config.yaml
n_layer: 13
d_model: 128
n_experts: 64
experts_per_token: 3
d_expert: 160
d_shared_expert: 0
activation: "tanh_gelu"
moe_layers: [1, 2, 3, 4, 5, 6, 7, 8, 9, 10, 11, 12]
router_score: "sigmoid"
normalize_top_k: true
routed_scale: 1.73
balance_loss: 0.00496
balance_bias: false
router_logit_norm: 2.0
init_std_router: 0.0174
lr_router: 0.00144
n_head: 2
n_kv_head: 2
head_dim: 64
vocab_size: 8192
norm: "layernorm"
norm_place: "pre"
norm_eps: 1e-05
positions: "learned"
qk_norm: true
attn_scale: 0.125
tie_embeddings: true
parallel_block: false
extras: ["capped logits"]
init: "normal"
init_std_qkv: 0.0468
init_std_o: 0.0
init_std_up: 0.0468
init_std_down: 0.0
optimizer: "adam_atan2"
lr: 0.00336
beta1: 0.9
beta2: 0.95
weight_decay: 0.1
lr_head: 0.0189
grad_clip: 1.0
warmup_steps: 223
schedule: "wsd"
decay_fraction: 0.918
decay_shape: "linear"
final_lr_fraction: 0.0
batch_tokens: 65536
seq_len: 1024
doc_mask: false
train_tokens: 409900000
steps: 6255
dataset: "wikipedia_en"
Below are experts of layer 7 (counted from 0) of a mixture-of-experts language model. Rows are named router (the router's row for the expert) and show model dimensions 64-127. Each number is 128 + 32 x the weight over its row's rms, rounded and kept within 0 to 255.
After each expert's rows: a language model's description of what the expert responds to. This comes from a sample of Wikipedia text that the model never trained on.

# expert 4
router [ 82  93  70 131 120 191 131 156  87 173 108 115  93 126  85  98 115  90 171 171 110 110 103 106 134  84 170 136 138 137 124  99 154  93 170 126 151  91  83 121 101 175 112 148  87 156 166 152 141  70 218 206 150 138 176  85 171  93 206 139 124 119 117 154]
What it handles: Articles a, an, another and degree or sentence adverbs (not, very, almost, mostly), plus bare spaces mid-clause in prose, e.g. "from a local".

# expert 20
router [110 105 112 123 116 174  94 178 129 162 104 165 158 167  90 172 102  87 163 163 105 167  85 173 118 112 173 156 106 168 106 155 167  96 149 162 131  90 129 100 101 146  90 103  91  95 173 157 151  89 178 125  84 107 147  81 127 113 168 147 122 177 171 169]
What it handles: Single digits inside years, vote counts and table figures, such as 1-9-42, 196-8, plus scattered prose words like arch, earned.

# expert 5
router [ 81 120  82 128 131 158 104 174 143 136  97 187 117 148  93 138 114 124 153 147  86 172  80 171 130 109 150 142 112 161 124 170 156 145 140 158 178  87 132 139  96 129  92 106 123  82 178 126 139 127 173 180 125 160 122 148  98 106 150 150 121 162 164 160]
What it handles: Digits, spaces, pipes and dashes inside table rows of scores, seasons and standings, e.g. 3–0, 1990–91, header words like Pts, Votes.

# expert 7
router [ 81  58  93  63 171 189 128 118 170 161 112 127 183 132  96 170 125  64 112 137 130 152 120 143 132 150 161 198 192 119  84 119 150 108 166 170 158 120 117 103 118  22  95 131 103 134 171 155 131 114 127 112 116  99 156 142 150 129 185 115 146 156 186  88]
What it handles: Prepositions right after a noun or verb that governs them, such as of, in, to, on, into, against.

# expert 27
router [ 80 102 114 119 115 173  91 178 129 164 104 168 156 167  93 173  97  92 165 162 105 160  84 173 113 108 169 155 101 167 107 161 167  94 146 159 128  92 129  98 100 147  90 104  89  93 170 154 148  90 174 115  88 105 146  85 124 112 166 144 122 175 166 169]
What it handles: Function words and punctuation mid-sentence (the, which, that, by, semicolons), plus brackets in code and chemical strings; reliable on role nouns like teacher, writer.

# expert 62
router [145 193  85 140 114 142  61 178  91 160  96 114 174 139  80 152 117 117 134 147  97 169 106 150 101 115 157 152 119 179 119  91 153 102 169 212  70 150 118 126  73 103  71  92  63  96 149 153 182  91 136 115 131 123 114  89  81 138 156 119 128 133 106 190]
What it handles: Single letters ending names or words, such as Fam-e, Ater-e, Ze-e, and the 9 in years like 1989, 1997.

# expert 34
router [112  11 210  96 132 186  94 186 108 160 124 159 157 145 111 182 142 162 157 132  97 127 114 136 105 108  91 109  94 111 161 116 120 110 135 134 108 141 128 125 132 157 106  94 105  66 153 100 148 102 106  76 123 132 133  99 189 141 175 128 121 133 131 162]
What it handles: Determiners and possessives after prepositions, mostly the, plus The, his, their, its, and adjectives like American, British, young.

# expert 25
router [130  88 112 153 111 153  98 129 134 177 189  94 170 140  80 126 107  69 172 125 139  58 109 137 149 125 139 152 139 126 122  91 162 129 119  84 155 136 148 136 129 142  79  93 137  86 145 159 126 127 136 126  79 126  99 112 137 144 107 136 144 151 130  71]
What it handles: Prepositions, conjunctions and table bars right after a proper noun or noun phrase, such as Columbia University in, Rede Globo from, Ramsay then.

# expert 6
router [104  88 112  84 123 149 120 156 125 154 127 153 131 150 103 153  84 114 137 194 143 113 121 146 159  80 181 113 158 161 126 126 137 146  83 169 145 126 109 129 151 150 111 125  92 130 168 122 185 102 152 125  87  94 172 105 141 119 179 181 115 186 149 203]
What it handles: Word-final or inner pieces completing a word after a prefix, such as trip-le, schizo-ph-renia, sign-ing, tackle, often in sports and biography text.

# expert 40
router [139 102 171 150  78 150 118 197 132 158  91 146 120 153 118 167 144  82 117 132  88 179 110 177  72 128 146 162 101 141  40 137 157  92 133 180 159 102 154  89 107 142 100 102  97 102 151 121 131  98 156 202 102 135  96  75 117 153 160 131  83 158 153 113]
What it handles: Letter fragments inside taxonomic Latin names and foreign proper names, such as -is, -en, -ion, plus colons and periods in species infobox fields.

# expert 2
router [ 82  40 124 103 177 167 104 147 147 113 112 117 128 122 105  85 122 100 139 165 151 174  54 138 125 111 107 128 117 168 124 214 136 129 191 191 108  79 138 101  93 135 127 175 146 118 141 152 153 103 180 149 153 102 172  96 148 122 153 131 136 158 153 187]
What it handles: Word-final plural s and plural-noun endings like -es, -ers, -ities, plus following commas, e.g. couples, dates, cities.

# expert 31
router [118 106 118 151 141 189 104 138 107 131 105 144 115 162 117 184 139 115 135 160  86 129  97 132 125  89 171 154 147 125 149 123 204 123  97 138 114  99 126  92 116  72  79 106 111 101 178 215 130 128 167 105 104 145 162  83  31 128 149 130 122 122 159 177]
What it handles: Labels and their colons in infobox-style lists, such as Years active:, Released, Recorded, Length, Label, Coordinates, plus table column separators.

# expert 63
router [127 100  97 120 116 145 100 158 140 155 133 162 182 141 116 150 142 124 141 150 121 172  63 135 141 120 159 103 133 175 108 115 146 106 137 138 122  90 146 128 176 161  87 124  93 103 171 174 134 105 165   0 107 137 132  95  89 128 187 171 142 141 177 165]
What it handles: Pipe separators and divider rows in wiki tables, especially election results with Candidate, Votes, Turnout, and office-succession boxes.

# expert 33
router [123 102  90 141 135 156  81 149  84 157  83 141 162 142 105 214 134 130 132 132 159 174 103  88 103 152 137 136 198 144 136 132 204 115 115 182 106  84 164 116 155 197  86  81  90  86 163 113 108 112 168 151 101  93 132 111 123 110 155 107  99 146 139 172]
What it handles: Final letters and pieces inside words and names, like d in dated or Loved, st, n in Algerian, and apostrophes.

# expert 35
router [130 191  70 166 112 191  95 119 149 180 126  90 131 111 112 119 139  64 166 105 167 127 114 131 144 131 134 169 174 161  84 147 145 131 118 112 110 144 155 127 162 178  77 110 107 104 145 187 120 151 169  23 126 144 112 156  95 139 120 150 148 139 162 182]
What it handles: Main verbs and auxiliaries right after a subject, such as was, is, became, had, plus the next separator in table rows.

# expert 58
router [ 94 115  66 166  89 189  89 169 150 133 105 163 149 159 104 186 131  87 160 174  97 157  70 159 132 116 172 149 127 120 116 131 141 104 139 146 124 113 147  98 114 134  85 124  88 113 163 152 187 112 162 225  63  76 140  60 144 111 168 144  97 156 138 174]
What it handles: Lone space tokens starting table cells before numbers in election and sports tables, plus header words like Apps, Pld, Elevation, Candidate.

# expert 53
router [102 158 136 115 118 136 102 162 127 123 116 160 153 164  96 132 109  72 103 136 136 192 119 163 159  63 183 146  68 171 117 167 158 109 139 165 137 128 112 112 137  73  77 109  78  86 176 119 126 111 171 178  96 100 168 105 143 117 176 162 106 149 121 178]
What it handles: Single capital letters and short acronym pieces in names and abbreviations, e.g. US Billboard, K.K, TBA, Gla-x-oSmithKline, King G-ongmin.

# expert 41
router [ 72  94 112 121 117 168  90 176 130 166 104 169 146 168  89 166  98  94 157 171 101 165  88 172 113 104 172 162  98 164 102 160 171  88 142 159 126  94 129 105  97 145  89 104  94  96 168 144 143  91 176 120  84 110 145  90 120 116 160 144 121 174 164 168]
What it handles: First word of a table cell, list item or name, such as Season, Also, The, It, Later, often after a pipe in filmography tables.

# expert 17
router [110  60  97 130 139 161 147 167 114 124 113 103 177 158  82 179 114  98  83 149  96 184  98  77 109 176 156 137 119 161 141 141  82 146 100 160 105  90 133 134  93  78 110 100 101 102 152 171 146  77 128 172 113  91 141 137 136 140 172 139 155 196 147 168]
What it handles: Single digits completing years, dates, times and measurements, especially final digits after preceding digits, e.g. "189|8", "195|1", plus century, million.

# expert 50
router [137 106  66 130 169 173 135 167 108 165 113 134 137 149  83 132 132 102 122 158 107 117  95 143 144 108 106  82 130 143  80 117 155 157 194 108  79  53 153 140 136 107 128 139 105 126 132 153 116 102 162  32  83  76 153 128  84  95 169 123 134 163 101 150]
What it handles: Past-participle and verb suffixes such as ed, ated, ing, ly, often after was or were, such as debunk-ed, excav-ated.

# expert 42
router [124 150 120 109 159 199 123 113 162 159 123 134 157 163 155 173 108  98  78 102 132 185  99 119  96 131 162 121 145 159 114 174 122  86 104 164 158 132 175 127 132  59 134 113 100 107 149 111 139 136 141 103  53  92  79 115 109 106 187 141 117 151 164 159]
What it handles: Function words linking phrases after verbs or nouns: of, to, as, with, for, by, when, where, including, while.

# expert 52
router [109 110  50 159 106 166  85 157  92 118 124 175 113 161 119 198 125  88 123 153  81 196  96 162  69 129 140 165  88 144  92 112 126 107 146 146 139  92 173 115 111 103 112 111  98  83 169 133 155  75 157 170 106 108 149  90 159 133 178 138 106 170 137 163]
What it handles: Digits inside large numbers, coordinates and percentages in election tables, census areas and station data, plus unit words like km, Density, UTC.

# expert 12
router [114  81 103  85  72 165 128 107 109 166 116 172 141 187 110 101 116 101  93 183 147 183  88 139 141 132 155 171 152 183 105 110 141 100 157 155 112 112 117  88  98 151 107 134  90 126 160 168 141  68 134 162  92 116 170 104 125 131 155 170 107 163 151 184]
What it handles: Middle and ending syllable pieces of longer words, such as App-al-achian, alge-bra, Constitu-ent, invit-ation, plus sentence-initial The or In.

# expert 43
router [107 104 106 101 126 155 106 174 102 128  84 164 130 148 140 138 110 109 135 110 163 191  86 191 140 133 125 131 115 161 143 159 139 115 159 177 130 113 138  88 134 170  92  70  82  83 168 170 131 122 169 131 108  63 148  79 126 135 190 112 139 177 169 166]
What it handles: Short inner syllable pieces often ending in o, such as cross-ro-ads, pe-so, e-cho-es, Sim-o, plus the heading word See in See also.

# expert 32
router [110 163 124  93 210 127  80 107  91 185 124  99 136 117 118 143 142  95 205  99 125 173 103 136 135 181 126 157  57 115  84 128 110 102 148 133 155 117  91 140  73 148  58 127 130 103 137 159  60  98 124 254  95 171 124 121 139 113 160 153 159 144 170 131]
What it handles: Initial capital letter or first syllable of a name, often foreign, after a space, such as Gao G-ang, U-qasha, Fab-ien.

# expert 30
router [ 84  97 110 120 117 170  92 177 129 164 106 170 155 168  88 172 100  92 163 167 104 167  92 171 119 109 169 157 104 168 107 159 170  89 145 159 128  90 128  98 102 150  86 105  89  95 172 153 144  90 175 114  89 108 145  87 122 114 167 145 122 176 170 168]
What it handles: Subject pronouns and the starting a sentence or clause (She, he, It, They, The), plus military ranks and taxonomy labels.

# expert 46
router [108  99 146 127 100 173 121 172 174 123  88 141 156 177 101 181 120 113 107 164  80 142  94 141 131 140 175 139 109 129 136 115 177 121 142 162  99 124 136 127  95  67 116  99  91 116 196 151 130  66 153 146  81  89 149 136 111 122 151 114  92 179 182 134]
What it handles: Digits in list numbering and years, by after Preceded or Succeeded, and infobox field labels like Label, Country, Website.

# expert 1
router [ 96  72 116  74 103 151 148 136 113 157 109 165 129 165 122 183 150  85 129 190 114 140 127 149 136 141 167 182 135 146 134 127 111 116 102 183 115 106 106 184  99 146 110 103  87 106 144 107 179 126 183 179 100 119 129  87 135 102 147 151 128 119 186 136]
What it handles: Short vowel-consonant pieces inside longer words, often after a first syllable, such as ava-il-ability, v-ul-nerable, Ex-tern-al.

# expert 8
router [151  96 116  84  75 171  76 174 144 134 132 125 153 131  69 109  80  90 147 135 142 139  88 149  98 150 168 154  58 224 158 167 111 158 140 160 104  82 127 135  74 127 105 170 116 130 114 130 117  92 134  36 109 133 177  85 169 118 118 107 118 157 168 128]
What it handles: Commas, and, or, but and semicolons that join clauses or list items in prose, e.g. "visited India and", "hot, muggy".

# expert 44
router [101  99 109 120 114 171  92 179 129 166 107 170 161 168  90 171 101  92 165 165 109 166  86 171 117 108 173 159 105 168 104 158 171  93 149 159 130  91 129 101  99 148  89 106  91  96 173 153 150  92 176 116  89 107 151  83 124 111 168 144 123 177 169 167]
What it handles: Digits in dates and scores, table pipes, coordinate markers, colons after labels, plus pieces like Broad-way, February.

# expert 49
router [110  85 118 129 133 152 118 110 109 108 126 140 106 116  64 179 150  71 170 124 111 104 163 135 118  92 175 100 174 158  97 115 135 125 155 138 147  93 109 112  82 128 123 124 115 133 167 215 144  85 133  40 136 123 145 100 180 129 149 141 125 135 145  97]
What it handles: Place and institution name words like States in United States, County, City, University, School, plus politics words such as Party, constituency.

# expert 54
router [123  99  77 168  97 163  93 163 170 162 114 133 229 143  80 155 130 118 105 138 124 172 102 137  96 149 137 176 121 126 117 156 136 111 127 142 142 106 168  85  98 164 102 112  91  82 153 130 185 142 143 162 133 154  94  99 127 132 122 148 109 155 197 179]
What it handles: Short opening fragments of words after the or to, such as pre-paring, par-liament, form-at, plus small words all, over, after, place.

# expert 47
router [119  85 134 146 102 162 129 161 189 113 117 155 172 154  88 166 136 132 138 136  82 167  84 180  93  86 154 186  96 132  92 149 149  87 143 140 138 104 119 101  77 124  98 118  97 109 171 137 122 121 191 100  80 114 155  79 100  88 127 123 122 124 118 180]
What it handles: Pipes, slashes, parentheses, decimal points, semicolons and unit symbols (ft, kg, ′) between numbers in stat and result tables, e.g. "(1/2)", "0.4".

# expert 0
router [105 121  89 117 156 148 108 193  85 191 106 192 146 198 111 191 102  78 101 154 147 137  92 167 121 144 171 152 103 103 114 110 164 145 109 153 153  81 165  78 126 120 106  70  87 103 163 119 162  90 160 151  86  96 172 116 110 101 152 112 138 153 125 158]
What it handles: Single digits inside scores, dates, years, durations and catalogue numbers, such as 4-3 or 1719-01-01, plus Thai, Cyrillic and Japanese byte pieces.

# expert 10
router [110 119 148 117 117 150 122 145 155 185 111 156 140 159 127 102 159  53 158 140 146 151  69 180  96 121 129 109 126 175 119 111 155 159 149 144 146  91 114 149 128 157 124 118  67  84 159 143 145 108 141 138  82 174 105 113 156 105 172 116  85 155 145 212]
What it handles: Line-initial hyphen bullets in disambiguation and infobox lists, plus dashes, pipes and equals signs in score tables, e.g. "- Bashundhara Group", "40–27".

# expert 16
router [ 67 103 113 121 114 168  95 177 129 168 104 165 155 167  93 173  99  88 165 165 104 164  91 174 111 108 170 156 102 167 107 157 170  92 147 158 129  89 125  99 101 144  89 102  91  93 172 150 146  90 176 109  87 110 145  86 121 110 164 142 118 176 167 168]
What it handles: Closing parentheses after measurements, sentence periods, unit abbreviations like km and ft, table headers, and Thai or Khmer characters.

# expert 28
router [119 117 155 108  99 169 108 152 103 168 156 155 129 157 109 163 101  57 190 139 109  69 157 183 166  93 110 147 160 154 117 104 180 108 154 125 163  83 158 108  92 138  72 128 122 101 177 153 143 106 130  82 163  94 167 112 149 189 120 133  93 175 160 117]
What it handles: Final head nouns of names and article titles such as Cup, Hotel, Championships, Festival, Stadium, and -idae, often before a closing = heading mark.

# expert 9
router [108  86  25 168  82 178 122 181 130 123  78 137 162  95 121  96  98  71 181 182 114 141  94 122  77  93 151 115 127 101 128 154 182 114 101 141 181 136 150 123  69 144  87 141 130  81 193 137 120 113 118 157  88 134 151 161 178  87 109  84  86 198 130 127]
What it handles: Common noun or verb stems after to, the or a, often followed by a suffix, such as document-s, request-ed, line, release.

# expert 14
router [ 87 102 111 125 112 172  95 175 131 166 105 169 155 166  92 173  99  89 164 163 104 165  84 173 109 111 169 158 108 167 108 156 172  93 146 161 127  90 130 100 103 146  89 104  91  95 174 152 149  91 176 114  89 107 147  84 125 111 168 145 120 174 168 170]
What it handles: Pipe separators and digits in election and results tables, plus scattered function words in prose such as the, a, will, As.

# expert 18
router [124  94 114 124  65 169  96 156 147 135 167 166 117 187 164 103  81  99 126 155 107 105  74 117 119  99 171 198 120 142  82 149 180 121 102 177  89  97 122 105 159  91  89 165  77  83 142 146 138 101 164 125 131 109  91 101 120  97 173 148 116 165 132 103]
What it handles: Word-piece fragments inside proper names right after an initial capital piece, such as W-er-ner, B-er-nard, Gal-er-ius, Z-ha-o.

# expert 21
router [100 107  72 103 131 175 132 165 170 154 158 199 134 146  93 155 125 156 136 109  78 181 121 126 131  98 134 148 111 157 120 173 151  85 134 154  96  95 140 111 101 144 128 114  83 135 145 110 119 140 129 107  82 104 135 125 125 112 158 165 120 189  97 157]
What it handles: Articles and pronouns after prepositions (the, this, which, he) and digits of years in dates; also pieces after capitalized In, e.g. In-side.

# expert 39
router [104  97  95 144 161 152  76 141  36 185 120 152  98 170  75  87 102 102 213 133  92 131 118 148 141 179 138 158 103 131  93  99 150 106 125 142 147 113  75  78 101 110  82  89 115 118 131 144 154 106 137 189  54 154 126 152 136 138 148 144 104 127 190 150]
What it handles: Given names and surname pieces in people's names, such as John, Robert, Robert-son, Edmond-son, plus he, his, she.

# expert 57
router [ 82 102 109 120 116 172  92 175 129 165 106 170 154 168  93 171  98  88 163 166 106 161  85 172 115 111 170 158 103 166 106 156 169  94 147 160 128  87 128  98 102 142  89 103  91  93 171 153 146  89 177 114  88 104 146  86 124 112 166 147 122 176 169 170]
What it handles: Closing parentheses after figures, plural or past endings (Companies, gathered), degree and minute symbols, and punctuation ending list items in tables.

# expert 11
router [ 95 102 113 132 101 199 103 151  84 125 166 123 187 140 105 151  70 148  70 120 111 148  71 160 101 125 110 119 151 120 117  94 171 123 136 128  86 118  69 152  88 137 121 119 122  76 160 164 212 108 194 125 149 104 143  71 152 151 171 175 158 145 119 170]
What it handles: Determiner-like adjectives after the or a: ordinals and counts (first, second, three), plus other, more, most, new, smaller.

# expert 51
router [ 83  96 114 118 116 168  95 178 125 165 105 172 156 166  92 172  98  86 165 163 104 163  87 172 115 109 170 160 106 166 104 161 171  93 149 157 131  91 124 100 100 152  89 101  91  95 169 150 146  90 175 118  89 105 144  88 121 114 167 147 122 175 167 166]
What it handles: Digits and symbols inside numbers, dates, coordinates and LaTeX tables, such as 1785, 6 October, ^{, plus question words like what, how.

# expert 56
router [ 99  83 104 103 104 179 114 160 130 173  47 194 162 152 105 159 125  92 176 131 129 144 136 173 100 157 162 112 169  90  88 165  95 147 154 173 124 123  96 102 146 130 125 105 122 136 162 132 161 121 124  72  82 128 120 108 155 111 105 112 124 125 101 136]
What it handles: Nouns and plural s following the, his or her, mostly about people, such as wife, husband, death, career, time.

# expert 23
router [ 80 160 122 151  94 153 108 140 133 136 124 153 147 135  99 132 112 111 143 151  86 156 113 159  82 103 137 121 113 151 161 193 108  69  99 149 154  74 141 152 161 156  90  89  71 116 172 103 172 110 121 127 144 150 172  68 104  86 198  99 130 151 122 138]
What it handles: Word-internal letter chunks inside longer words and foreign names, e.g. Ca-uc-asus, inter-fer-ed, bi-bl-ical, Tel Av-iv, often before endings like -ed, -ation.

# expert 22
router [ 86 100 111 121 115 171  91 177 127 163 103 165 153 166  93 170  99  91 167 166 108 166  86 171 118 109 171 159 103 167 105 158 169  93 145 159 128  90 128  99 103 143  88 105  91  93 173 150 148  91 178 113  88 106 146  85 121 113 169 143 121 174 167 168]
What it handles: Adverbs like again, also, instead, then after a subject, plus digits, colons and line breaks in award and results lists.

# expert 19
router [ 98  99 111 121 118 172  94 177 128 165 106 172 156 167  91 178  98  86 165 165 106 166  89 172 117 112 168 162 106 168 107 160 172  93 147 159 128  90 127  96 101 147  88 108  91  94 171 150 150  90 176 120  88 105 149  89 127 113 167 143 124 175 167 168]
What it handles: Digits within episode numbers, scores, money and ISBNs in tables, such as episode 16 or 30–21, plus running-text words like the, an, help.

# expert 15
router [ 73 101 111 121 118 170  92 176 127 165 103 167 155 168  92 168 100  88 163 163 104 164  84 172 113 112 170 156 104 165 107 156 170  96 147 159 130  92 130  97 102 148  89 106  90  94 171 153 146  89 175 117  86 105 146  85 125 111 168 143 117 175 168 167]
What it handles: Person nouns like men, women, officer, doctor, especially Men's in sports results, plus table pipes and digits in sports or election tables.

# expert 59
router [110 117  47  80 132 157  95 160 128 127 117  91 157 100 108 116 124 149 172 200 117 159 143 132 153 104 158 112 167 147 125  97 136 131 167 137 148  61 100  98  82 116 114 131  81 130 170 182 151 100 151 235 160 106 161  38 177 140 151 145 168 119 135 144]
What it handles: Spaces before a compound's second word or a following number, plus time nouns and particles like months, weeks, year, up, down.

# expert 24
router [ 87  79 136 158  80 167 121 176 182 113 114 141 172 140  92 136 102 135 153 171 117 164  87 156 112 106 152 172 111 164 113 156 150  92 127 185 157  84 107 140  85 119 119 135  95 150 165 127 166 128 180 148 113 124 142  73  98 118 174 132 144 201 151 181]
What it handles: Opening pieces of common words split into subwords, like us-age, sen-sibility, sa-utéed, conf-, claim, limit; also Arabic al- before hyphens.

# expert 3
router [ 89 127  96 123  77 146  87 125  90 128 148 116 155 137 120 142 177  83 123 172 116 185 116 142 133 107 208 115 132 160 137 151 146 135 160 185 192 108  99 137 120 146  93 154 100 151 133 140 160  97 145 168 107  89 139 142 154 190 138 163 147 179 100 123]
What it handles: Final syllables of proper names such as Day-ton, To-ron-to, Abad-an, -land, -lan, -don, and also paragraph line breaks.

# expert 60
router [133 161 116 101 176 177 146 169  63 138 140  91 143 114  50 177  96  94  86 141 119 116  93 122 159 102 160 135 171 140  83 110 122 142 160 164 152  89  98 156 125 122  99 149 111  85 152 112 127 109 137 125 114 140 177  84 218  99 179 123 150 142 146 138]
What it handles: Digits forming years, centuries and dates, like 1920, 2001, 13th century, 30 September 2024, plus number words four, seven.

# expert 38
router [136 115 143 113  85 144 120 157 138 151 125 169 155 144 112 195  95 114 161 138 123 155 121 151 113 109 159 118 179 174 112 140 178  75 152 152 155 107 114  93  86 179  73 119  69  95 166 141 169  79 179 104  78 144 145 110 164 142 137 122 123 165 198 152]
What it handles: Periods ending sentences and abbreviations, especially U.S. and initials, plus prefixes like re and de starting words.

# expert 29
router [ 79 145 145 113 179 172  74 150 107 138 129 145  86 107 132 119 120 144 158 111 127 159  79 139 150 134 189 145 125 107  70 136  88  89 163 157 164  64 137 110  82 136  78 130 121 121 143 125  74 114 125 218  96 207 125 114 151 124 175 163 134 107 189 155]
What it handles: Opening word or word piece of capitalized proper names and titles, e.g. Broad-way, Dead-line, Spelman, Blue Dragon, Castle Hotel.

# expert 36
router [108  74  84 136 149 153  91 109 139 123 145 137 164 165 111 129 124 108 155 119 109 106 125 162 135 106 111 128 188 128 119 212  94 125 132 207 111 103 158 148  75 138 107  94  93 150 126  86 158 113 167  86 123  97  96 109 120 111 185 128 125 149 159 144]
What it handles: Last pieces of split words, mostly place and personal names, especially s, son, ton, bury, chester, as in Hom-s, Hick-s, Patterson's.

# expert 37
router [103 205 109 160 137 171 118 160  95 153 128 150 135 195  88 131 103  60 117 153 141 156  98 116 125 133 162 178  81 128  97 157 132 126 138 183 169  79 133 143  86  80 115 118 118 120 190 105 156 114 178  56 105 104 143  72 121 110 172 157 123 166 175 147]
What it handles: Line-break tokens ending list items, headings, match results and table rows, such as after a book year or before a == heading.

# expert 48
router [ 98  68  67 154 112 153  96 177 141 127  94 145 194 153 112 171  99  95 164 131 110 169  78 162 120 159 151 140 103 135 106 139 165 107  86 174 154 103 145 100 130 145 120 112  91 127 160 179 156  73 175 166 126 154 132 103  98 122 154 149 135 176 128 176]
What it handles: Digits and spaces within numeric table cells of league tables and player stats, e.g. goals, points, appearances, percentages.

# expert 45
router [ 88 178 173 137 173 167 146 159 102 185 146 166 130 125  80  93 101 101 105 133 111 103 100 148 164  60 174 101 154 121 122 138 117  71 158 137 106  90  97  78 102 142  97 140 114 163 184 161 113 159 169 162 137  90 145  93 131  99 133 151  97 139 195 158]
What it handles: Line breaks, == heading markers and the first heading word, e.g. Early life, Critical reception, plus opening parentheses and quotes.

# expert 55
router [111  90 138 202 118 158 125 159 122 145  56 147 129 174  91 125  83  93 114 122 150 120  92 121 129  92 130 102 151 178 108 122 150 132  96 201  92  91 185 139 149 122  86  97 106  92 161  84 153  98 157 139  87 115 181  82 152 216 156 124 114 160 146 159]
What it handles: Last pieces of words, especially y and endings like -ography, -ological, -cade, as in stra-y, betra-y-s, Sumga-y-it, phyt-osaur.

# expert 61
router [ 83 160 145 108 119 157 132 130 110 135 144 149 141 170  76 141 121 118 101 170 101 202  88 175 144  78 137 129  54 207 127 128 131 112 139 150 145 108 138  98 157  64 101 126  93  68 170 125 116  93 151 121  80  71 155  96 108 128 166 150 129 160 149 161]
What it handles: Capital letters and short capitalized pieces starting words or acronyms after line breaks or brackets, such as He-brew, N-eil, WW-I, OC-L-C.